config.yaml
experts_per_token: 4
d_shared_expert: 0
normalize_top_k: false
balance_loss: 0.00632
balance_bias: false
init_std_router: 0.0398
lr_router: 0.00107
grad_clip: 1.0
train_tokens: 308200000
steps: 9406
Below are experts of layer 5 (counted from 0) of a mixture-of-experts language model. Rows are named gate (a neuron's input weights, with its number), up (a neuron's input weights, with its number), down (a neuron's output weights, with its number) and show model dimensions 0-255. Each number is 500 + 40 x the weight over its row's rms, rounded and kept within 0 to 999. Numbers have three digits each.
Before each expert's rows: a language model's description of what the expert responds to. This comes from a sample of Wikipedia text that the model never trained on.

# expert 55
Description: Prepositions and linking words. Prepositions and auxiliary links inside sentences, like in, to, of, from, by, during, into, being, before a following noun phrase.
gate1:501499444426558482523532480508530459516518516480555508503455452511508498487430456545537510462557520566465471439530539456496461524546527505490491481574541558546506531552537595492496529461520464528505487441531446425569416517478469544504557421516476502422533484474488501440539499529574563541496517477525563512500499501476508507441461468475499453532498530503529513558526520609484462492434483575474523559519507497485495485475522499579513569455547541508473538444510555486481489487443516604444587487476554542408486536454471508451439477479530490429499475460440501574368477520430479455517517492449532484508484513500528502506474437431487444491538481501520507496508546470498513483525538513545454492497593428562483500571481483489453480447495545494575479479477473474556488490523430
up1:594444526514515452559503518479446471587502552492475527554485502566517472506524503453535539470537482518498518490523461520464447586540529579426433458514498526480495409507520535494433527441506484476576533451507440481523428541465458555527460447467541559473527498487502470463456551499478503482488562526548479492576515504524462486444477510476500482414464529499549465520517517562432550528532484511489486593428496515459524479454460480576506516455495532556510581506526591507514583467510466521596507523532523578452494580470469535528450474485517507512482528489509494611476505543559509400528437552509515506458494529526470521466540474441464536505557478471492523570465516505530555479500464588530483492533530448470495525516489481492468515439550403483515493419524523447484488526509503
down1:539491490485521469546494462524540462564517449550503528477498476495511445533467478514495547481490488565470497532554529603526476553496510512486527460509500528492497452485466551477466513423503478522537537396491445506511480533515481553499562486472492468479469503467490526469451515523465477542521517506530513525547501488461538501479560524502538528542466505503576513492493502538430674472476515496514513488485509537523506520450512466533519528466519522529452576475535512541496448496406498563435509533477505515482455510438512543509443469458520528504482503484500521539420499507483519487522488514481505491509503480530535551529466475480486450501556479523516489457464554479158532487496498545520453503483534482515503550541490492524500549518464489499550496485550495503521528503509465

# expert 27
Description: Table cells and headers. Numbers and header words in sports and election tables after a pipe, such as Pld, Opponent, Candidate, and ranks 1, 2.
gate1:537498452501459485504389474526528520521487461408446503484454496473501489506520544483554528502467462481520564527531521429484500434513489462534480392493525502496504525579471502514519515536498572540543418501561507513552479474529509543447483536602472499430486516470455546488497560546515508451454481519476472451478503504562523436381506483581504502524513478517485518448390527526523464532491460573497536470459441462453537545521479456518446533540478538546518475491534509537493546476386539451557521606432538563500494522484482491524584504478540483518453507569437503426521487489500458445510486579472519583491460426504485538456507482538507551501528532479504474535500480522524545469546577455492490517460581455544512553485489516488446503481527478575502584466500516496545504519474485
up1:518598488467420530560538530488476553514460419496461541539532575484504475585512573564499477491489447565489532500433498489499434534439477410505490493509547474475485516498552520500529459504539477537549503541530514538498548541514475485511443420503457522495555478514550525510516513507558502476489590529492537520492529488545508426465503519481478472511485554480543449433484457524544457448452425548541523457492522481483523414542604526595467455529443568449473525465465498523429480517446463480530476471449497468466423461440506554521544525581484577453497491533522514492448474509496564460449482561607464511496502516479497583525490462490495489502576544534582484466523494518519582429529527490520529501408481468506524463435531465524512492539477428524489514515466463456519490489486499
down1:488415499415464485540431434561515467477570508527443514513540470504558616497507452517532528559493502520485560476508515485504467503456517513528526470501525548569497478550424478507492450446463496507475438506509491478465569505456464551508440456489465504589474497522552474443495476525516519516513467513528522502486500534491486503535465495523494407466533610486531534577441412505433556492515502440488472477463532558456618484526436479503447561477520545476504531441510547400456554486520511504514522517506476509470452500544405479511518455502518548523484524520447421456501452495470573463465545503508588528499482432505542490405460474464510473502499502482514455484571532543551514525493539491501480497485464515525507407477478523430514490522551496524489565474460456529500481450422404

# expert 24
Description: Time and place setup. Clause-opening time words and the after at, e.g. at the age of, After, During, There, Meanwhile, month names.
gate1:533489507492543541512491460580442497495428429512501485436433506455531539518455524513453502541514484488497537509514593475507537536455422585528529519561505528514532582480498447459499534559544516553514490560506536537429561482515494513523536527503469462434438502569522549463523424498565549476502502519580533507515479493506475567468480472537494594556504506529426465630611474516515495518519477498547516516464493492494394486551514542499506518518530541518482545488498517513439475521568420497535521533476492556428453460511517530523543460492492415483532477480432491505492603602488470483535518437452493451493544517501418520524524503541484459463471526492584506522455535475510559514533428472546476535527487453516465508450512477494540484451466521491514535469492493534519456439431535
up1:477419522491528525530562492400467489531491579493455506495459449517528483480507481588506481448475527461507487540596558509478517467502440521524507537467467479490522515576488519478483456502562517461567460569525433533559487411431472499528587535521505551492455468463475457486477513543535547465428483529538514504429557478582524460502510432511493501485450520431468518502416500501456501540564543419535480544504507550623449515538514494507412487546552517551516464442498459469521510503506475518566478474553486482485521562495481512482488479516545482499533485410479513487456474512463553498548484470551554530471503474500526510524557577517482530513483489510497500564493459453515587580505540536503444447500459474508466452490427510491505557505510536430581516502414426499542429454510486
down1:503538469455497460516478560472495577470454519389547518477485524509427513521423454576451422522463484487562441416423494464549494528570422484496481455505542574560467517423563422521539520545474583465584460434509475510501449449451450523502535448499471423526471525536535459472513510531539476442536494512503430495540510484549501455516516505514495547503431430543495520525512482520517502469468508565548428456531540508536468453519513460425511448503475453484432453455501481481430542481471537481453487484499483482534430473528503470530507473480477498510482484507472570540570527500493561525499491423463515501472430517501574444476490491489457490503511483453526539506539497556401521571449482453510536551519464494556460489473514496479410466479447520477531476526482537439479478554561506

# expert 54
Description: Clause-ending commas. Commas, and commas fused with quotes or brackets, ending a clause or place name, e.g. Festival, career, York City, feet).
gate7:599535499524502448426466476561452485457371488473483491513444429548519580444481552471468482524550544541546466464523492504513502531474507498481526504505489461522491477477517468489496508581526515537545483493524560550470467474469490495527473526494454439533485480514485501470521548475512463504475508533537500505563526488584423465530471410560491509518474565488494541556477542408536464504510495516563492489524457511535580532487485536458515480509465476453428540511505509502522487503518571525406419416509471524455462433562485467501461450447564576522565539429511471539522479462549453516479537623474503498566489510434531487465500556485492512499479463495490458451419516536499517466514517488485547560516484462530490465538451443439560578502559506470615500517526507511497494417499548
up7:512468467495557531489506448506443470463513463446541497532478502554561467473548526552465473481517514533508531474573518505541511507578475441509486506504520480519593488482550449474470473444537580448536487508463547463446462485551479542615487482549467435429487519446560507472506544467474563526486492443527443551524524531502470456566482458486441514540537435452435448520481547545565429508506446523517513494459532484442506521558442493487472584567525493531491464483484549474523497551483454531539441459519506537515583443480440558475539488491542512451500427482481464479523497560475437569487466492515553591498531427432535469520471533495535476503579500490566460540530544490423482472551456452473543439494542531489499480532529481441541498498469507511474489534424512447456577493412526
down7:474467566495599436534497510521525446501528543452559519520478451477537538525539626517425546468465488507522475491498515534453570471512496506458547458442475497466458471553498480484553492463463470493461469514409485508475506523514534488429569459494439556488457505537496550515486501496495528552543522478522503565525529500440465552540426452471534450486518504553569441545521497524488551468504538464560468580522537522526438508481516485578533519473453501547527515560412553440422457497462479536511517467450468488512448513470523479494513521469465434497561506518551507455500528557479498463467493533497481425524531517557493536460460479550552509439474449489452511504594454511592465416448518506485577482524554526519474568485579476456486555499491517561500548555446534405492541515458473

# expert 10
Description: Definite article "the". The article the/The and similar determiners (its, this) after prepositions or sentence starts, plus United in "United States".
gate1:547536559536484486397461548514516526548422485509550491555536477440479517488587510419523488559539568538576523437581463541474502427551460536468503573477444475459499464533494437487522467470498517503503532490491477527510530579488561445507545534447478508514463549418499506514497429531532502426487495546529517570481510477529517468499539419548486505524483472522464446502508492566458459551541516468535489537491501477511562448523495489472547371555477511451545474431541461486426491550527489512456537482470512513524489545487491529510525511455489453485508512461499508541556529536504526468487534470470527545475437450539482479411513439530557460476576490508550485503557551523452499556489535485461511410565552524499491548472500479441520511461506491411479485524539480475472359522484536
up1:595484422423498450473543479443489405496539516490490516529480583459533547509458562515526503518460511528438465415475576492501442453440413469573525494536502483472470485484404508477552431528462519525495534490439461514515543502487545543522535445498516486483524475523491476474428524441524485557530457545524454511572455594470434534483507470574529534564503541514480449576528477498456526487447543550457443562419473413520581504518447440465534538488518444572571517549560516524522478568521517534466456443490490554498498437458506510496465503470469441539543501498511468458526438501467530492488451537477527542488511510534485442460455435424481487532495506514503536525507511541526447522477465484509456495521529561522478438483513478482488492472591484541497494487513539561518433454524492
down1:480486524480554542510527596513570557407530569550525453546478474478463475535521485525499563512541563555517530467499615485466440443544389540462434580484456558450545514427555484505524530482515458512492501574500540503525456481491492465475498478508524525508543517442484510501500498436551557500440494501468512509470484498428507500469508517478554486519513496514413462478558546514542471480505494465591501478499549557498560546500438488511492403469379548535502539489482480537461535446525517503541487494511438508473453504578446493455561520556579472424569506501517507473462560501489436501482586452464491497523538494451537510487447505556508433455562503461506508497497497502556573453453447483505467418500492507532468478546477494494542487488491562525515533525505486474464448440475556

# expert 61
Description: Name and word endings. Ending pieces completing words and surnames after a consonant piece, like Coluc-he, Bobf-est, McCaff-ert-y, blood-iest, Rec-reation.
gate1:462551588507471442468498474475460477471468459528458480456550523461543500543450519547543481495490506436513481569563574544529544524522529457540512598552475577550391496448428521508501515543474524504443471548475528481574458481463462549415457452517540531502495457457485430491501469537546473489519515507492546509533534548465516456467511467428518506456523500585443477465542512444534524513471537512514544499484491500466567477524507467474517507485463548462545519491534551518554464517509497446573503456577470462518455522485531504512528485558437522515511432507520491494487565541480497531457547472440448475544567507516579460540507405501573504497523514536491461493530522505510485535595477467501543503542459480575494415574401453525527516459530504451534563550500583473532489580468500
up1:546515481448494478523469492502536599540443448572547500546535543582430532480523487469588547545511502497440551532446539538497452456543525470444546511476512498464498543565461433503508473510473497499571467500544504478487428515418507524505546526472473488479526567544536472531515464530516459487523499489487471453455478438527459461529465525462463446520481435495492473601488545461517489583506519567505537502595524453529568493429518424522501453510541519539450518452461465489471477506539524482527469497560533497519517556459476552540513587475517522508521484471453442519533489504463525484563464505474489552455535550494530492546514491506476581595502520456360512503533465481447514523558480492492386430578455415459510512468512527452517460473489471496499470505485552465473503511457569
down1:518478472611400550475552505528561547492444494531520449490387505459514517526499531509463460527472565502502446506456482511457465515469533483473509495488444421510493522532553488497520507541536490538494517473519447490494478479446510433498482508499514461535547519430384537493538395563446537479434456417530479512492457540554489520528484537508529508495425521544545498489495521548512526555517503470483545512426445457497497416433478474499497548454527594561430476528488542457449516502426507528544471499485612509512492504586498546490537551494454471471493458493509588480489473462532454434519482601508489509567500501516508518529472514515498520485515553506543493483509448477470492497504504480474504493505473512478469451552531480478397527520434473573480539515524424490516600498532400

# expert 58
Description: Passive predicates, infobox fields. Participles after was in event or album summaries like held, recorded, represented, and infobox labels like Born, Genus, President.
gate1:447500528528527447473506528478489516460452475498506425499522501454467480503431572602483547569501462449455480496512470470549516399499506486542475567526540491576491496480550525478476576493542447515507465394533525506458460482563453493512575550536485501576519495507506413483491512553480450516470553523462500491486567458544526568506481516484503561490509491497460429470422466492536470592505479601496480506515471641474532533459447506519431545541488510489540518534494496465448577527464511466544412471514470492493517462547590541490517537504554434491507450474537454468496511454467533514494463432512515466494442544471502479441505514500486365480476522466464505520519517492510523461556539450473451446517480531515534428510561503477491492486464496516501420504484547549471495467560540
up1:505456483543512564453471465524513536466461566510525501583479495464430500516469469530522494487451439474481509528501474498506480526500480501528481498486569524430559498496469412452507488519452475456542561559494512523480513486466522473475465446486487501533520531426570470477522461481514462560462553452500554451474440504501418502432516525465481480548510477486491481496489569552435530503561463472510478498508483441522493515482423513508519470421503447490588479529480497498425429491522530606510437499485602521546583498486491484558599450536520509507518589532491544521458485475514541449482419517505472535569482495434573455362564519490436491502506491489555580526415486515463486498464547454521485557503468506502456496480457478545576527514500456459528497456480419477476517584502494
down1:568560429486494526502463586497499508520473554561518598476452544534588473526548473502438463516467550511474525485531390503512454540492550528469455471502496496508522576471534445506538524576491505548410506514497460408458514477481472477482455416533453478492418522438470571502490497497453581530491490489501535506539461491488435477517532548500433434488502500538546507480486482539461500482519499526523520511443541492470613559484441457434467457470544483511499486525487499416515467479515507470515512483478519496444504503441486445495458522459475482591448500519463488438505501557519490480534487568509435486443468407490521473538499482484485518489485517507571520475528453498446507450466498540529569494557493428536569604513550514493526607512533406471547468502477477462494502556533460

# expert 40
Description: Sports table cells. Blank or numeric cells in sports results tables, and football prose words like home, his, Celtic, Rangers.
gate2:498519518475482543497459537622514503464508535529528528511524495455486524515462506494525493523452408515488461485521549469417524492466533515537515482562529453453480542522539488534545510506543525487522504444462467438573478541468511409503550532492521520551469438496453569462455561505538452423431487522540595553581463507485538477545493414495547547507505530563479540502468481473527502515530542484487506552582458522478501539495567512466430495539505510496595516511504497546503498532521433515448458432522532547578493439449545481576502543428539557515499492446518554504505516462462502507432504515510503498538500512512511463527468552496553473494465579458472530447482483469543453545596436484461530552447467401491547478453459524546579575503568512420461550494461530494492517493479466
up2:415496483497421472431530435501551524545456575459468534452449508483497493510553541479514504521543431472446463485467520451517460484427583476442493492486504480558519497483481635520550427493461527461428557526575464400507470480521578508493514468528492469532535560570507500502507503550549513536492491468530503512550498533498513523469530463480502527491561562529515609531543540477534419467514544554470436461465478549533454522586488588537502433475467454478521464490485445486487504474482430587510439505553529475514462526397436505485539535526509502540494527507576517508456492462516468575509493527451492521466491478462513442504453502492503581545507578550477549473513532527493545488523443489515456546476496460498485477476541515449481532546532462522485445439460540503536431497525514
down2:551525501478459455431464468487506511516471533529492539498518517509578461538452424505505428446488499474434526526510510472537469469579521536468528500496425535425588482570531480479523415475514507467415483484486506505476506538568562593513500536546559514488482407588455473486434570551490458489548474449566470485556582583551473526399569506490477499493467508480502467487503487431464500490526487498496445536531490484577454515452524460470547430476497585510495479535500511554448412491471503516507507542513462429433452434477533508508492544498540514518496519506510563493476409489545493505525501455546519501493452503606507498532443499438432475492478405418548549521475478513506478485444473521492516457540497546502494556443525482516518463521516483468518510524465451515535504483481575

# expert 12
Description: Sports and music context. Function words and nouns in sports and music career text, e.g. team, club, band, debut, champions, for, their.
gate1:541551526507412537455570488459565510466471450433523558453494480484559496521538560497503528543509545489459515542459483487538513491500497518542500476463551472501472448502515515478463564543487512496551496542499530476504488486483454530550484517500428513463518489434505437461523530497524464485521428509564562579555478531461476485555477482543531437514496473536499488459500501623559502446417439447506553531456535481489520447458440509480462508486570523572535521509477433461438474502504450511596559439468611475488447538511514455458519488471467537454408527468477506422513510551492549551512450467489498555581592420444461547492477497532438471519500494563551512569502522447538486528499467461446507475501444482442539555466478527475526479544478491502513500519582530479542504545429547
up1:544501497519535551468439513519502438461503495527488485490534504493564506522468442449499495487496555453482496526503498552548477599434503512498508527486504522517436505466518486589484494529549533506471564381490530459556448509516491506453532579562545522431509567491435516506523466548528506493560466447522507554417454466579571513497423458503486417537441516446534490494477526467600547507464435440527530465538520467463510512488544589506491538522553516531474498497455523548492429563551544495542521513474552516589476486470448520539487498501531452467524535580459533497544557500503526484475492461505498496484460484515511492514523531478560520466577522535455504517469479544547504454474457453514422584446446465536528537482528469476533491492448562552466366572548474513551470478488452
down1:487459554499520498485511457550552542538510518475546507419442480474500506504522502609581503524511541483460554427447507458486551512484466444466514448470604516453472512514567467553526559408466511515575574437466546456539482516481494542501522471512483493486552468514523486527466523527474488489533522454475504491533486538503535566530506474478507492468516563518503498530504461555587446492528506492550501528514504471504510567529485506440491492492502482477555445463446610441436474473510514485541472495488550465475486538551571480473561532519518517381546502570447608474491462483509539441478455422431435516439574507517502544479454574504504435462423487513503510554456517506532453392457447518466478480466494497469471502488512536503445514463473492486465519540510580543559465508456558

# expert 56
Description: Mid-word name fragments. Middle syllables of names and words, often after V or v, like Vagan-ova, Sav-an-ah, Antonio, Luis, Cruz.
gate1:462515470469542460517480541530494486516439614480499457482468516433495463452452529505487505561537523505552451515562472508527441482464459463492493500500482513495525475439406446514440426523571508455488477520464531472448597482502481550501534530461520502536558536536472457518556479543496532515533593477559453427434495545566480504506506499497574494532574467465544467536491538475500487507570492441427483481491462406500529419507496562561509464528466470525448540475475406553517507495514496460502483543504529521534435552436513511504462521471521475441469530501432469519462550515466508527534575434489479480521504512534562509497556486470501458429549433562484484525523527439551460471561506440591554528495586561554498493405469497477500477545470444477521533481491503485585490523495479
up1:467458554558530530489530478503520443498482499513475492508565498544454544441524473493510458522476502450478492536535443490543555477464455516471610515508542497577482477508480474478528474500531511546488433486483576554491529437514579530544491516490471493523507484484492536439589577499570482538509487452506479456513450505506468519442573516540477548501467526430458536447509542472480600447448528542495519574494529532449493464483552541482564485586478455542556562531504429489527474515473517507487575427496487507467489483487542563487495506481520596538463484441537481536479411432557443484480507556555557509536454477512449479501539466464440535512459505519486466533606430457568559518526452541499501456560461531531514447580461548511482518498504411503494466555533528465429450489465468
down1:485496520454450474453549487465431570462469485479467446522553536435510502483503560449484486555464506463506448522513478574511549519515513488425543504426430454460518488504509477566472487427532488481512493509496463533493540471501519476499474447541451489546557472517449475504504445543509479496512476470490523475442470496580491540577486556459576430508508526586554477534453493458485461550483388491524526486504535497493498430532537518473507431490506520510414489435423462470530501528522519469500518470453506462510487563473544458432410545477535533415488506513555491522506526494525447475498543537493420517528516480524504493589407452431465586461571470518566482504550512420498542426454440489456465539536541504532559466530474536587512496474524502456544500532414521443556513510532509

# expert 59
Description: Word-ending suffixes. Suffixes and second parts of compounds in titles and headings, such as Lead-ing, Back-ward, catch-ment, Sub-mission, View-ing.
gate1:459575411447512513484461542407450468468577442511488498501565532439569402512473460504503489562470474552496483502483565500525557469464536494520465545541517481573525540468505450513488550487514496553528467454445501533529471498546433545506486540470447462491398570533502539509505527473537477456618495500494462598499500440570494400441543492561493479585494561476433424490464517535525490476497528525566537471536476481420498473477534530497538459422554438518530516541467482504504518497512489413481509472460511522513493477447521449535556509527465508574522501461548486496420503532589457510519466493476517528476500496490462521448471519480484486543465493479557585502481507470537473515512508517482482517495520498584512479489505405500466537437498537475540464489410453523430488520511512
up1:528561500462498446501457517504543448540557545507447537479535577534505560492498535482455475572509512484508430442495507458468489520556437506499489536470534545573550528574524409400523514496478497523449516401469522510469503443463497530476438500469511493528472458482543482536446437449502434510559490442445461454506464539543595443455526548454405521482509490505490475566516474512498488477532521543512511422504450511563480512441455493533586501502501505510531462471467576535456437473500490472485528490503573445525474490568477534460476501495519462475510436457457570451481490428510535565499473522506623598450492481530500518515509486474505475492499421529522410513431483414528475407499419491472465523543504508485522481491539494493495503530484484530414496488516437455500494484468521
down1:570524454490496500544475562504525514547561504435491503507460563507527470480552515528465543550467537494499524479555425527532486475487459519567454463462513477427514466495524457478463484450482506558477508523441505513476537466544539591506527486525524432455526550444487455586502492505403454515482475515470456433461445480522431549488546556436491445448480491587539531480478512513434547524468518506465457509501507546559484534482476562496499524498504479509425529510447520470472470429541388525526554501511498523492504603473531470513532542532503548514535441573460544544471547451449598518562600492423502513528513456489537510486464518511525506503554493522485483428408477499421497488429462533455537487484455540465565541529500564576458499499501428525525511476500418452503491516476484

# expert 53
Description: Definite article. The word the or The after prepositions or at sentence start, such as with the, of the Board, by the critics.
gate0:513539507535537502496484546516444537544542500450506523512555503539566494524484489481444544483548455511588557571494519486508481565440454503484473439503506493504472498510441484505466540449484470506556467518542547446490507484521501546533435460481460510463499497469565608439512423417453493538472525484455511484479496484488485487441441524464494493533518506436558440518514525419454477452505563574462553510482485574516509498501472511526462511504473489540565544512527508511487542560492593517433492490449533459591496589542552541518506530470473534499510464556527445563527528431550433507501516450516454437503516484522526504462485541451526472449478570578567453449493498453561509556487480454479410539530476534497481390530516504449487497471569426562575501451514509480503462447574535
up0:514559529551433532427508475514429509498507439449519508511533479448541492504477516416566498478541467556448432485483492568452505499476509517527449524554493411497474484463519458456464471503461495465495538530415550526510520414443479492471473486420563434482558524543470489559560506451521458529476459527512521443549583477457503535555497435523561558482517410468510532577490504546492505484507487448576510534507447442563523496460540482577428474509497481470540525528500508537492458505506562516478517520537550565532464441511574541504495468406483498533545541487504489499439494512519555528492508525496487497543487524490559480497416515532524547461536501503523407540473518491462488510475404521515484533434593514514496523513489384392545559507519488514463439432500482515509482470526502
down0:463438500494531511601472472509511451467494474472532491467442379489523526497502469508523436502533529508479520478491401497515374506476523463518474560582501550547519498520485564504505501487553463418607536497588463498478501533553480465520449541495505517532411533454500451505478490499445472592464482512493418539516578465542425503494543578440460495541518455489490412546528503514525516542499525557512455501471534511506556505533506433523543502503516473457492471568464535473509587519529490473484492481480560487445399479495489491542536512489439555542541488557531448525554482600538515456438529451513508514494481473541509470459479491510525529525469520513479514506565563480475468503493525459440521475537474464470501451508535508465441505566517535494403562455522483556485440546473541

# expert 35
Description: Gloss and date markers. Colons before non-Latin script in language glosses like Traditional Chinese:, plus digits in dates and scores, lit., born, album.
gate1:492497469516488508459459494573474495484469546544547435550462472528473525509531472545498501536504521471462502499544520440565452449452502552488446515415588519476539462562519473475494507544479493497534571589477495499491469494410453453534523500493500529451531449543580492414452461448469497523509570487499469535461528556530567499537440546523493473502456520481543457519496567478473535523547501571515455564482510491520449492352591504486468448526437506478477486500498510539516472494523547488424481493396549498492521515522602510487511556454584509473486495502522468522489458546441514489609557526472513483497491487459489499505504489535465498467441532467492477456519526512557513447532583438516523447470471502461460510512581482451432412545528537506471482530398504429501472496495487
up1:552527503446492498479492457515516506431580473517502507517441501462558502458482459446536515430564488477420480424484503501527473470539519516462531404544552486504459488456448494477444569517529450498495450453421520504487532491563459539497536483492578448468433512491481456532462442478527487503455533459467513486571549475413495557470525464425424480462542554542471466487462444518456518516434510502482525550480482450519506478531541522505442489513541505476477563501556532508473527518471521557483538441456438512514513574396436494398538513479462516557537523453576505414506497438502440533481473466516476512461483438492461482498499496527526563449548440526543525376520444520491456489540435555453513457458501481525450473524486478498480478478480450480524504414562527524526481579529481
down1:533493466482543434537499444563589445392542487462510523481511466558529515489517463481484541496465533505454494529488525482491534492468510502576501468512526533511475494523478465454479586487521568465513475531503521524541559520524519544433467502485512468483492540430482511452488555467557497464486427476505501511482468569480449540487543432486561517503473474563508498556496465525538489510519457573480442484484400575519503501501485472572553572566467610548549454565537475462479531499533463514491438551477561449508429511420464516463527526521511484555466513519535535392473525467507495490498482519523472446497518499547511504517485570503501508418523462495498529571547528561419528476505542575471564505520550560538534402484495495559554491526542395545495569521569532498513451451495502